{
  "experts_per_token": 6,
  "num_key_value_heads": 3,
  "positions": "rope",
  "rope_theta": 10000.0,
  "schedule": "wsd",
  "batch_tokens": 65536
}
Below are experts of layer 4 (counted from 0) of a mixture-of-experts language model. Rows are named router (the router's row for the expert), down (a neuron's output weights, with its number) and show model dimensions 0-255. Each number is 128 + 24 x the weight over its row's rms, rounded and kept within 0 to 255. Numbers have three digits each.
After each expert's rows: a language model's description of what the expert responds to; "comes before" lists some tokens at least twice as common just after its tokens as in all text. This comes from a sample of Wikipedia text that the model never trained on. Tokens count by the router's weight.

# expert 45
router:137117123135162135146125105097155134113154143126115139157121152105116107161079131153158146142142099122114075146159159106158149082181121130124169107084145100140114105166110101145129140169147140117101119124137121112129154093097163128135152129113116121147102116103140138132166165122163110160092129148078087115105144180143110103091124131109144130076151128118096140129124146160094141128129157130151140151155111137126151133132158099128137105121120090124090136141083130096130161135084140160163152111116113126134129166131162134180102103125171116155111126131135192128105149141140104155114070147084173153119123159123105111090113119099104108104163123140087126175126093085129111110112099129099157154122140121104110093127112116134162164129145097134105091148155130108129135163092143
down2:143143129115124118097151144124147155134130117162136142131131101111153117124152110176155145114169106145109151116119137113085170160107125093124177121128153143122130140114123152083105139150151129114123156139097141090112137146161108113156132148131168091155174094146097119158140124142140090123134139149115120150143136131139097088142150104123087120090084107172128155143144144072097098097121113149099167127093151094153166122124164162139126157119187105153127113148111095160159164097109132147131113147077120149151099111122096111138185115146131118069108118137095142082143133112132101091139142124125139133160121097086145125122100097143133132106087141126061097114153143110170151112136131154128159131138099140102160139144152139178122155106159121119110141144125139104161169150121091
down3:130149080170105132121146137144150099128114140158111160130097139188067135126113121134136120176138124143103097126103121118171065114119185147132139113164092165158091114123136187129098170123110110120097153137126107160134142114119132118158138128117111141144081173128116119109100093149131131158154165103123125098146126137124133173095130152095180128081150097121109116133136107109143163138145113114131105128163143136134159095139081123160152196135118104112120131148124133163160144131156104091106137124113102137098130119138137118090122099141133158118106127128146107155096127145168138195129085090127135119131107119170085110126093197119155104121163147112135123096082123129098123117125147121152132099136143118131139142124127106116080126148133098112140122116132106157132126112174130
down4:180112118151092108141106118137137145110095105156117142152128173117126128172173129119096114112143152133131137070134090116110164154084116107094113135108085124103086145133137143154102130135124125132099111117149143134135159123098093130142133145125117099177179128137123122169148104140134132143173094112104091106158138092131085139135159145127192156163121163103146131110109139086152166090146160126111158098141098156136141110115133091107082138150093105106129101116110148145116144146077104144101093143133150144131120124137124102156179157123130096131144163122101147144168124129106139146100166139128140109123126140149120101104122094138128135115133121176129133140104102170184139119112123088114087127114124058121155150104077187130145134122098131114170115131114121130155149132136137
down5:145108134144125070140116088126090161121143119108133156083134146143112144154140170212130160148148147129091197141112090120098089118138119117136130115131135127123129146098109115119142114103114130082137149143107096139138121151126102133133157150186168121108136097105140108111127100106082134156157122108118153124108157074186114110125148119136097089095116105105111060136130146160122123136109089178183120133148172109142112133111134131111155156116097111109164120135137160168158083155158184142093142145079131159115140150120129132136098136156110109131149155118152146079138131095109106119112158135136117117126133100106123157128103117154130116164096149103134105100130127144158153136125157129159116121124150124132133124144107141171151139115136082114115147102120127126164152097126158
down6:102136088097133146093138130159136173086157103123117155135137127126140153129130146108125112152164143102051118112155180134169141127150146138129119160131174138125122153111179100092172137116114123134114090109139104137084142104153117121140167090130155117169096097145133135128134123100114144118103078140120116123164113106118138108143153155112162136117146140150152156131146120106098106156125137149136123126119133083141148146140139149175113128113156117129118104122148135118127137116087102112164114167138151092180114134150083152099160077127134161128121137072160160135148130113100078092136080152114108129102117126158101100097126123113135116128141115100187096118195105139115131174115142143120128089134112138152115117118167144146100106119139105112101134159125109152099071128129169
It responds to: Prepositions opening phrases
comes before: " the", " a", " his", " an", " her", " this"

# expert 63
router:136122099171172083133105143182080083117123124149097119129158147105132103119172106106138117179175145093122161095110135097134083169091141107108092111109122180183112098087119169146132146148113114112161110098130109132123115125106123120103115102098114112131153140147156148108114082140194151110156109096156151116169168119133094149112082114160110090129140144084143126117144130114122099116105116131139131143132073146127131115107108130138128120130139135098163149131133143112118134116175142102126098133128105145110119098139149144126168157121117140116075125095145106112114123120126156129170141133093136112122135159125149141110105122184085165126136130152128186091145147120105139154111116152111144138150097111135145162113114119153139133165149097091141102097146125122140165102140164
down0:135119130145135139106159137137150081075126101101081140110113131129157123145119109169171156175132106158118148108145110171113149178091119141116143148144097126128136120136069124134100135140147094149066143173150110146138131116088116130151137126111142138108142114128064194147149183097146123140114118148129102120110088169110106122129130152131148094117161117154143145189151132139146142100091132105131109128122075180145141176116117098109107139151144121124134109106137116141152094100127117112127122111108121121145129118151153140146100118106121109101149112117177106119098118130141124091097117136154128133141125129092112151178091112161122095159120092155112105095174162105115132158111150123124138140107146104145123141099151099128147123103189105123096097137144099144118100122138190
down1:126128143141165121078092106148160131125141118151128137143147127126120155129089141101151118149139117123126148120102168102087105130080089110114134106120123114124185128181161115142124159138087146126126089100108137130125140096140121156136124051122105087139168165110128115108158102141156105129109146150114103119097132151135129155136112147131108133137218152119167118168136120148131121165108099161115115107092148142163116131152112122092129086113133136128134142150122141147122159091099131098115120176118137134158095142101118115136137110095121156135122168085167132121134123136087059109145123135067136119152144155146122132121120122122127170100174100126137142090142130100164119080151136121118141138155163144086116113112145119136167141110157100098115116135125147191129174135145148
down2:165174132154135166115105157145078119152137144144122135115123125095136141134101132128117076124105178164131125079148118162089113102155112111130104098079124145140172119105120097172137149111106116121106164138127115130098112116116118135134139129151097142148151100120097133149125131158136129122135108154101180140139155138128109103156150096154143158127118149107111115105142112108128124080107130135125137113148140142130108122132128095125114103122120128125133149133152138163134134109122140163097145109122126145122086119146147197167058124161127126149124102131087120158169113121113128155180109144113120111112162138104158102143125113155104182141074116111142135070129096119137148141127089103120125184118166161120191147105105101134112107185128113123054135158147133176117136152127101
down3:140106109076109137124160126146100121134105103108140142135115148097102162149129172098107108136084099140075134138110087127119130145106138179112139127176175150107137133150125106155124092109139178151168099147129156117112083123133137122131124084121138132159132107093137124124150120130131111122109125096155108113161130132135104125163084166151100165123152095116152115132109126136104108122106131130097122185161108150160087150124063094144091132110139094124082157101128135150121119152141100139150130109133157171106151129100109162096091124146137134160127135165096108115153151167112123152133159117099120125114136166128169109168101109121130139088121129146149121133091130135146129102180180120172136090180123149154131103159126097176183124132099124162102143113114112116132119128136143
down4:149130117131151142128128117094120136098159125131150159117161150091102075149112104148116135141123103111132104105161115105148122124165168127154145110095080120158139154102101087147101097133121130151138180146153129112136118111104147140149123167103132100110131125129137130178134124151069075152148089094122103147096143100127159117141133143095106174110104160171183148163146123114160142172100124133125137117124118079087130125155118142101120112117132156128173107135119135153137102123123114150142137107135147082097133077111168111142110113109134139117137135116178110124127129138132096146102142128158148118163125106106097138088089104130112126094152145137136186126108161151128090150137159129069141134130190079105099157138110113141123174141145143104162182155117120150130138140116140
It responds to: Coordinates and measurement digits
comes before: "′", "″", "°", ":", "%", "ini"

# expert 46
router:118081118135156144153121136096134154150090109150099119112131139144105120122161126137101103144158065122108100113084169126110112164163089093119162109147121127159112097151089155158100167106143095150140123113082094161109143128154154092094155114104155136189106138169139172132140121165109099090137083166140151101136152138139102160093161135124124104149151169140131107165117092095138103128125090111111133142104152132130140121106110159171153122108092106110150156117098139098104107165155159114138100141165118148145100111122128141093130094155132165110134097108170095159152143132156146114146126153131116151127098148125140132102126137131138169112134166110119123125154130111163141130126105128087152150106157120120164137089143154172108137123114143145115120105140088114089163135100152
down1:096125125101144131091138140149139146129097102154146128170115108098133131153125142131088139134158158116174121108123122148071119147136134126106142172143153095165083068107127131123140103113090125132151119107120074139140159116111157139119155136161125087147160146146166148146081120116092173103152176121098104122115166103143100105158187097126141121172129102087131106140132106139080109146114154122114120110148107149138137113133101140163138151162115141132143124125122149087119127132199109141134087159122120136129108118122182151109123107123118136160096131118133114087179081112149119118139154119142129113113129131157110108135068118112163111093124135154107144118103136112117167140083113127105115114184175104113087163111104139115168120135124173140144137170130119132118120137145106
down2:104095116119177139126145135076136098097138142134091166122161144120169114144133093133131079139158132115088123147131149103118123126135107142121135159157123127090116093127096117101175112103148163124147147194169137168124138101167155086128117133099116119156135122152128132170123162113144117103185117102143161180145124136158113103115164162109117140125122152148129135117090110086137114121088085116097140117062125096135123108131141122137155105112141171085153118125108141127111160145132090073109128150132074116144121119137098148136177141127108109119124097156148131131097093127137112074136114109144127157103103119107134164146114139164193147143117109131179105159129075145139165109131133132129125132161130129154092149143105114129131134118095115107126174120125133137134098147125102
down3:121098147169163147109095149152122115160157128141123126108184122067108162114111128140130133145154099165123106126135148171159059174123120141138116096105158127143120125142107132111121172173121147110096139120139085127096133144116090142143124130120139131120126120096147128085102158176151141135145110105198137126110134124101142115131106135152123134073151100121114144121148147107147117111154103149099154145113134156138140118111126136073130133143130143101107150124130139108147085100122141165126138083073102064085095135147116142159144138145110134108137104135152130154109101111153100113121136116124113078131124136135091121184116140118153133119098189114101150145174135110130131171085128103096161139119131172124160140137141082147137150119156151120109109185101127134151144099117123
down4:067084086147103122129125166148100105144134142100136130133089109127133146092140121107073137109108120137106118109084128140076166144142141156130100122151106139135108117107102142175118157100127115133131097140131148098131127123070180157126128090093100133129134117148143160121105125138152114095118153121137146118127102132163117098123147134163138123113168139135104119126113151156128152123099140094133092150119154153186124125145113157114136096079099089140108100099157146128100155141162141115116088139100165148115119132098092169088136126095117141114121174100150181154162161117128127119105132093137155124143152141087116170128126132130164117133120130137120086163187110117164132164152095127119156145103159109125150101132142088143135149181125142098137134135148124079125165174129151
down5:102132083125116158137078098139130087163116158092167107144122097090097095121152133166148092090126134090119144135120102113173130130135165107145189148119122134115083144128159160129118129151124110114126128134100152114115120099110075065165104116116174133126158123153126132134119100100106146138170103125134095165126103113147129113070143111120126137149090125081138145141115148124135141106124176107096112134133101104128160140143142134134124115157147123123125137154130127129146089137097119171139168167127153098151123125171144115145157165110142098144122139151129113127156116135127079126136137097142146125107124144129164120097156146158104157115129143144147155114149151091097099129116161123145094167138110176091126196124118099134119100165169064106127155118109087133149110129100105
It responds to: Numeric table cell pipes
comes before: "\n", " 0", "  ", " 1", " 2", " 3"

# expert 59
router:118105096129143115165108160133140132120092098147120104115145150107117126137158098078101105147155105088093128145097148105104105126120098093100131109114108114149098095122099134157100168117128084111150128093099087130128110131112126119121133151130125123164117143171145153119133149115131132100127106144116119111147138133151099109152156143079172100113178160132131136174139092138133088125125148092142133131118109152117143156106136121164181081142122107087164143135126150104093085153097165101098097135167094147145088137133127158087138109170126113099088093096160116126157135115141136098146139140104137109099133168121144136093123096173110114139133161091077130146167116102154168132089123102087155170128155125116128123098107103142126132145105105107139135089146099143084153116151160
down1:124163080150118139130170143145136130151068109108119146140140105117153146164148127153145158149145142122091096115129114111088134076117091113138123167093096137114125106133121130154140127142128113147125099155120109078130180162139122102129105156163127147121167148137146107139130128096122114125133132184104124121134122101144091143098100122128123167143160150108119132132077193147163098088131120092095128107147109129145157094125139109183132131136126129123142127150109150139159117084152110085098079134137103131147123107072144066105168114137145111168142134117143114188106118166130115164115106155145180134120120058125148134073162163105130134115145135114134135151142164104119121122130094138143124147139145123116124147139136138076079159145130130104122118149135123143115126112162167
down2:125120130068165111122154141114132109074141101108126082135145134121140109113059117147112092112110146145131145083136133098144118102104139129142142111110127160145137132074113171127146128152164197131133113183186089170139124123157113103131155154176110143156116139156168096111151097182103157078115157113127098113134114151116136126180120104152122141111135157142113148143139158120117156135118109081084127131137125121149114148101152093141109132149153122072172138185147132115129146102111105124106159096151138118104138147151113113144130127106129148155159105112136099124090085139114152158143131124109111090090149114148198139105095122105156136078138113145125122133138126120127141122140133136136127121089115122134106102098125137127123146131121136179117137119141097166110105097145104
down3:112104099111146117144144154120125123127110135111138135136090077111098095122145147109121124121123132124117109149122113168106088131162188157131084127108136130134114141119121121138108163140138118125156133161096141162139091084126105116135133089096102133095106179148124137102136150135111091136130126130103083140125122144093120123147168142149099054159113131148140141126170059128152160121145096128142140109160126137135139156163134106135174135148135066147115123153121158132143101138136104115125105116126152142063128146096137135151143124110161114123135111130099155124179114177108162152104166109150097129133155110088140147156109096129158127099105166130106084093139093133112151155100131136121152172153141141140178141113123092143083125120109105141144078155130093117143155177121085
down4:147110132172128109158134116114118151142096130108127121081101145092113143142166065153143157121112088123139131139119167180123105124157078111117111135105093126113092094150096122108135134141141108126112115125088129128169147153144107121115119130151082130175158118105096143158108115127120131144131167107111159126148139128143090087148116127092154146174153135117169147132165095133092120148130159152137138154111115148124110133121169131132125136161109110109133162113147160106159128144164112107093132135122080126117133144128172115119152095161159112125148096102089113125117127127122157117168094152159089127117139146093139127128108151143148124233122089136121165139064123122158128140083142179094151106076094133125126104125130128143105135128139114134145143139139138161138148177144134
down5:098118085127139153141121151109122121149157126162107143092066132138098132129116094106094112123157148096156165135133139107129120168099134139112130105123172093117121117139130104089149158098121117156127081121113154140101126121158099109151086137152147110117142159122103106123149154142121154148130069164125117097114137129138083112145115171161097134172139131113135110173117110141111113085128135115131091145098152094093113107115157127136113134145151138147127119153163125143149085143106068137137175142106176145139114134114134150123136121131102135159148132140109111171132151193118155170121123127138132094144119133150156125082094120149111122095147131092163120148140170148180116137092128169105152198140106068138137158084133117160110173144118116112126100155149132139134149121125146
It responds to: Acronym letters and digits
comes before: " |", ")", ";", " (", "N", "P"

# expert 39
router:121130119149169139133089110104134132120129156103159148128107173094106137154110158120169148133152123124137101159149125096137110093147157117113168117127114125139083118142107112146140146155134094154104076142139132163112152105128144111128170113166150128146122104087153125109144132137179131148107107166084094143147117145181120108133110110084169116105131130139106108133095112135107170096131137116163086111133130099106140127112158103137143125165100129123129146156116159096146174110078161134141184101126122079116127145117141119140102118145163087164125108116133173133142131130160101139143096140102142129113134141120105105105068155106109105117102141181160135128142082098120106085099118131121125164138155075138098115115131127146168151143156063162096079125148121129153124122134155
down1:102135128178145159144152187124123184177102145086139119129099132142136106154136113137187063149078149124143097125150120128129133131131130116140109135092132105125148141137115095065119122120106128135146129118121101094125155184118115157139125135115149142132110160093159086119110132078116130143110097143139098112161112115115083131124134158136180123151160082127175136139106105146157157136114107113118156144082121135136123118101142125163150097150134129128090116100142139116091134144063141137175170155111113179129124109154133125135127114148119116129161141144145114148086140160163123128126120094131158128137131142146143129090152114101138117151116127097115127163126158100094139081124146108127116087101107146109164115125138138106124105122106108142120097145057095182131159155154141
down2:077112098143162112134116135123152147134148118136114107135133160120108163132132120095184081132110101140108107129104152128116127153111104130128115129125158120118130101130139087119144154143134145104169154131166116145145154090093130121101146114099145114133101160106127109130124094163100110204143165138097094159130185158081100141094128130090097108118141130192151097105115160136123118096145120149147095152156153080139132129135103119134142125160143095163152150140130105168185150121114111143130157148089129130107135113092125142101094066131153135107113147099122141133172128157163080116126110116108128193095140175092109130120115108157079134148103166145165140139142116133111129091081118120090136100142141128131157111114113165148134158124085107111136135133133117120123131114121111
down3:130126172180104108106104089117135143122167162133143095113107161131111119131132177106164135191103109105114108146122154141175129159156136122140129118165073127124099131126118101154156102159127153116108119097143117136139102103136126128134159134151125134125089128132097112128105117129151109117146118093119097109123161125139119171164117155119127146122121135091156151126118137157167146141162122113163090097118105104110140142082111119140151104119134152097130122104098112133145129137126161152142137100150117116120141100133128089093135118108140114158131069107143125075171180133124176113144121166131111147137073153093142061115139129166112110135166105127174144096119138121148064116183088118119134104086139144135141129142122104122141114146158102083144129137118113129166167069105146
down4:172119155102096155120124078154182131126152147043128136111114128132127109140094112150138097135133164120106163126160155108150097120124148145174116126135177130112154141133160103094174093075070174113130118127146134136157118126078178143150168116119135124156094135111174101120113128137113125088120104152110140099141122081120106106144153158133166167140139145138139130138165148180132157127114123129136118122126141172145107098115134077115110092113121120147116107166116116146151135156101170163096144135124111136144081120089114117128139146127110154117152115120127109131130109123145112129135096114133130069109105151136144088113135112105146108121158092094100115124141131163135150116114129119149124120114119134140146110069129093192145084126165128149108126145144112149107163139099127
down5:131138146157146101164131152121127108128094151161155157133150153116098101128135111114100111101140177118098149125136118099084159130104153126094093141128200143112123120136126112151129133145148138126108122110103129150150153100120134108133135095146146111166087102125090121103139134176131145180151157104106092139116174133125143158109153180112100076162151159140118108157113136103148124143143165149134141104089120117097125103154055145121129104138118178066111165094109136127166105090149093144115129109089126160122140109138122174116118123126126116115164152116114113166122090155148138134168105108111126125103170119110075065124141147161133121106094154126096131119107141151111106138117115149158126141129136135151115162127119135152112095133140112101161173142108110110164102125168125
It responds to: Word endings and prepositions
comes before: " the", " a", " by", " to", " his", " in"

# expert 23
router:106106095117117137167122148129125122148109133092109125132171126091131154152155082106095163151151107094102118151157154122105102106108112124096101095115102080131097120128111104149128158119155106150164119115101124096142120138102156146138099116119122111154123143153154145105160096145120133148108112118154148161157098153084091124170152152095132090090095163113149127166120068133157092089139143091160128125117131168100150129119161176146166127102115087131141160102136128082132096155156143150126094122163092115107104146098138143088163096152159090142112104120163145125154165156169113133117095153098142125134114167145127153100134108161083117147101140094127098171141121113117156122093143092110132131133148116116107129137143134154137142155155113138127119139105081143112122103115170
down1:108117101148088156114110101143149101118145159157161125127111109137112093125120155123111163129122108129181118088134100132152129121099136142114172129131131101114106131136164089177107111084172136085142122115124129125103086105074092141110125082098157157163116156129102148113132087135087147153117144099084118123151108146120160119106134141100128140089150126143140114121127141135120116124146112159151147147094101173121143143124127156100130098155179156081142146118168136153169157135131129115114137164124111100122144163101144113113097110152133141133104128168105088114116146117103104121143139091164094102170146122189113117154094131154172147109131078113115124099133147131125127110134174159157115142135150093123124115126143134146098165175131113102167072128156136112114164136101173
down2:132104135151110123163141126111117171153124108122112123129105148150166101105118114151130089107139145128112131106137123136172130093120119104100160148153140134083151159110161151087092133132120101113115141130115188109075154141131130118116170130133077069099181148142111065144117158163125159147072134113122133118092167130147152111109140107129116113079095165127126134097099125138157105106139121141128143137128153132154142081131107068106175097167119139131174111146127123135151101142126138138108111136120134140124161152129083110121149100094129098087154154157133120096127162100149083099151108105170151134112114124139149152182146106172127137130088107093129124151104170136135095119122160151137151133102147149103155111162151133115153131109123138158073125130136130140156151132124151
down3:149146090120122150105123132140185118161119112113102076153143156126146068099101154126171109136119079106127119095103133102104097142137155132149143102148147166170127142157087124090147121129103131175162139136114132122070119155187110088150101138150115149129082141127080120161086137108135135184128150111139120113120098106133116171151091151143159094143129094121145111120129162161119112125126144128121099128138134149123118133134127107136126129142106108128124097132109089136120130152161120100129146113113139119116116067150132139112142082173130164162158076137165094112162120144138094156121130115106138131115174132130131109107108108106164163155122161140107124145179079097156078128122127086128166103121121149130180147116158105145110133120140129100131128104147144148142151137159100
down4:122120147117147148149148128141092148148132143096124128127162165141146116136176152143145185177138139177110140127119106163118091110130106131078141179142138157127141128118182136132173138147152115130104156096133136110145122125127099134099078135125112126105114123087111117113146118105126141158137143144140144105145104166117125144137135124142166115104169117099136120101145097158142136105145112098151099097114129129086101120131137100100126141193118074147151128077089111122124114167139121129168113125129165051122129125089136115182138119135126143089165112173143107147106146131104147107112113085137129145099102120118106109087145140167079098121122160131157107129112096107149104160155150075122138146117146178126098152138133123117157140163141081115111117096103141122101130126175153
down5:167122152132125119112135152110142133131175143167134134145093085180128140113178057142173123093147126123103142106090115137143110138170129106134117137108186128104134080127125137143136119126081127150078131121158121130082115120131112113110127103144089147150114126114099116136116094081129105120103098140145121134122150148131122109138149098154138134126156141143147117153136112142132119134132155085138150133115141097108117134127120127162119148182108080137113184134121151125121153149126134119101125088175201092132149091148107125151144126158092128118134090092214155112160144117129133149167093103167127151093140150156115145133113136102141118092168145094107117135109158127120075124135097134110130078105111139141108132134098101152159141105146150117150108144108127088114117109159139
It responds to: Hyphens and list dashes
comes before: "-", "|", " Pu", " Born", " Mid", " •"

# expert 12
router:149133107137155090162110167157150146101141138118162086135101121121101134138138100133127124156151124131085153145076139094097096131108159129147122100106136087154175104081102108153136144136094120122092145138138099159120124123123147141117144157149097117155142172137149143114124093110073117129118092162124094093137164171111103156119132156119163095124138136124118145151101122089157108201094087119146085131126145123133147133132123097163138105113126130101116139154144173100136095129143128101145113134157143188139098114135133159102136110136122133113158104104171138098145118121060174100133169158105121080134142135140126116092101093130134139095117141129112124106176138148163132165119127160109157151111142133092097137106160136135114113161128111079159133122118111149125153118153163
down0:149108123092151093127140107113141099120098135173105113129118133153094132100104107163139130105143124116124116099094091107115117129097157103076179170152093100151095142132112076137157153128118110114076157153113136134113100116101138164126131126150091137152151137143174104140105126156151160154118111144138128165150132133092132143141147133116162128101127114128115114108097114123163116104151164107087158150175098098133155165136121110107113123197127143109136151091128183153153132137129090100136107104103117153125109137056138142108152147153132105127119099132147126101118115145101134100189127145113091114135136122153087118156137131102111100072111123114160141160107115127164126124117116116191149174147125106142162142127090120129128130132163076147172139134135129090100118145130133
down1:120121176073135149137065106108175140143123125115156148111149149136132140130135110098131119086094105124139116143129090115137143148136129131090114120113153128149105140092153123120127150117184130093098156118114118123144114132140098136182149095126158142131128130122142142147121115072116137120120131145144110124143117137118149122129149127160148128126079129129140154089113114072166112097112135105093183121123114157119091116141126171153128125162117106129157113128132155200129147152115125106094120179105081105099125144109143108112121167147143129118111121123154142105127169085122101097146094084123160123113121147102178128113151094134122109147114141114130115176129133151129148169119145060129147117127103159119115178158106103166132180138115110157091164129152081148194116125139152
down2:125124186176123106126098089110146114115106100119106115141205081152121130163158098102105176150124098110158132164123119116130126135087131151122126180118146135136108129082130146140128107138137124137123154151089118174107158120143118136105122094098118137110108160166090106139154132137135115113159147140116124111130119093158143128142101113137140103128162172135120119132137104124134103111130115108139111087131150114153162131124120102128135104107084124135106144115076127120121104103145135147153142115079107165096141118130135139144085175153133110062121094152135116141160124136117151157142115160161148123119128099171120107137135152118137128166105126130136069124121105127135164112194143126151143128162136103119163153143127107184121100111172126133119125077195149101114168110140078
down3:107128111111116148139124176152074123151141095140130141159137135139123087118094128136101107102157143116110154101125160158120107085093123146114103117132141129110151117166075128082109137123162151113115107120137136118114147095124105129144063140157171146144107108146148129123100126123131133118094079126143122131124169138148144120160120105163161124150129140181146176118087130179126103156117135147090143096136134102124127162114101156148130118127173147140098158116146100115080167126107142175119139111140110143129130109136107121103133116124151165101139162101105114148125083124131174126124119112180131147124119161117117156089130177170129138140161115137117112125099121081123182103112172108153128160106160143110141151122074119116081143138093089159167130135104148163154082104141136
down4:134149114146138091161094165124109137126104145127115104117123135124199112107108106064131128132169128107094100138151172146159089108087114108116154135141118111125135101171148125163140153102092139158119102127104115137119142092168114128105170161157146121112106153121116157129121101077132135106136117150155141140137155157129130155113143091106113110113160148112109121134113142137109160148157142119129134123124136110165191173125111141123146142154148152146109119135153051133118144144083156137114158109154119139115062115114132101096086105119165120144141147096111131114157125137131107135140122175101136119125113152159160104131158097126087114120100093155099144123182138128135122143068101154145131090121134125135099143157165127097097098160128141090174109107117118161126175138143123
It responds to: Digits and measurements
comes before: " |", ")", "%", "0", ".", "–"

# expert 27
router:112115097143135141149127134136108108144133138123124123133117107116090174092153127169101065156124115110099105164097167126125107128127135104086181122102096089173151111127104195153093139125177123129134093115126097134124105121145172069098152104117145123163129124114120152143118139141112123117122109140132164087098135107164119143110124188133145111134156150095150149140134118103130117151075125121139167144099142099152119107154092137143137100137129173118168106107123163110099112128166152150141109132153152102117110172132140148114130111125190153124130099116138097166113127087161121115152106134120153121135147126125150109114073124107111153111129161181128110143124102117117127076117106138108109172108167126095131111099164170137116122089149128149157139113128105111096166161123130
down0:138084158129132094139151127112118119090106105141141144125121155145135158109146120147123140122123116121136162100142140131141097130139106133066093088152073157147127135139128153112155149082117115137110182118103158155122109128128124090124133129120096100131118117156090123099122059146139149124086128110091136119115123118101081137140128169138132112121144187139143165143119098130117122125126165100137148123146124156165137113127108132133090105215160118130135131110195112176117112129084168113142077177094127137109148133175109095081114137150097148114135150140135096103161126139107156130157110090102144114093158094144114111174186141160104145112136091131141150115136116153147110152155131153122114159146155131154134124123169153125116133129100138150132155129152160103111110131116106
down1:152113146107130072100138118121145083146129137110128120091116088143168125122083069158140120138168111132174159139130157128114135105169125175148129130083135072166123145099121120121119135069127097140123113169137127091110103156108150122158102119111146161125126110133150134111122119130137099117115125164093132162153085144158146146130141083185066117094095138122150167129109153107152111145133155122074088139149107135129157149104139142119100123176098137164124111122133133130094121099127087096178090150090120152106128084151150138146124152148089148099114154126124167110106145147115117119141138147158130094135169113138117112127106127106145107142133158077117096101154151109147175114175118106159142148103134115137113123115138138157103148124138144119116144119167141119139123175128135
down2:134164096103097100106116107104132157155088114124150107170119124134143118128151133118161151096124117138117127093166107136125139176114136108125115100077108165089112135142103134135141100134121140165099116122142153096104120100106132068128127165149134131180176124127110094139172088113130071115144177129109137100172153158096134108110131118101125108124138097109103117156143102130151106150175126166112120118122092140141144131131143109129145125111137124082072171145136130116126168112147150091111134101170134133117157149137115130135152128171133134156163132108143115110163158139087102171141146133136142094139143141076137125081125146143123113090107129124112112100104088108162111156139123166153153126154128134072143158089128109188181152157125127110138092138149137102128164120121117
down3:112118127141139143167104131114117112120128154127095150069089173105141149147107149147148124096124110134093119182156142120105102147155132146147168108111119172128128098151143096137137159134151104114095107151062135167119150106152133093156126127131156138122084139132117160108108129144107131160104136157141125123126093140140111139148157106128117181123153130107127116171136137132084114130123126165132137151153149112113156132131103148121126152146113140120084127138058120125173124115116166171155125109129102151100129111118155130087132144107138138129151133095166085192143128142124108160113089151111132152105151106095125138090141161107111133132148127098143175099169143095136160104107118126105110134095106177091103101129090111184140112099137084066157118136100112110119157151146121
down4:125118085126098097107143143139138163136134117117151104081090095138138145163107129116142126131144179147143130165106108145116110148099179085149166135136129122117151090105118120123132123130101095157135111110169077143154143142132138138089113150112120145112131140096107126168136150082068141146142140135114120080148162136183104139121128152135161152152116101091168118149168099130161089168151127159153097064138164133150119117143127110128135169135115096119144101187139122111112084136116101110146176123130121137141131165091123107113121129157111121118124134080150114136101072113160102133131158124158092113139119142145139156140139174125100156129129106129102091100158156113105158130118087093110087127117111107096102136123123090142122110141156158159103131165139167130115108128133154
It responds to: Field separators in data
comes before: "\n", " 1", " 0", "  ", " 2", " 3"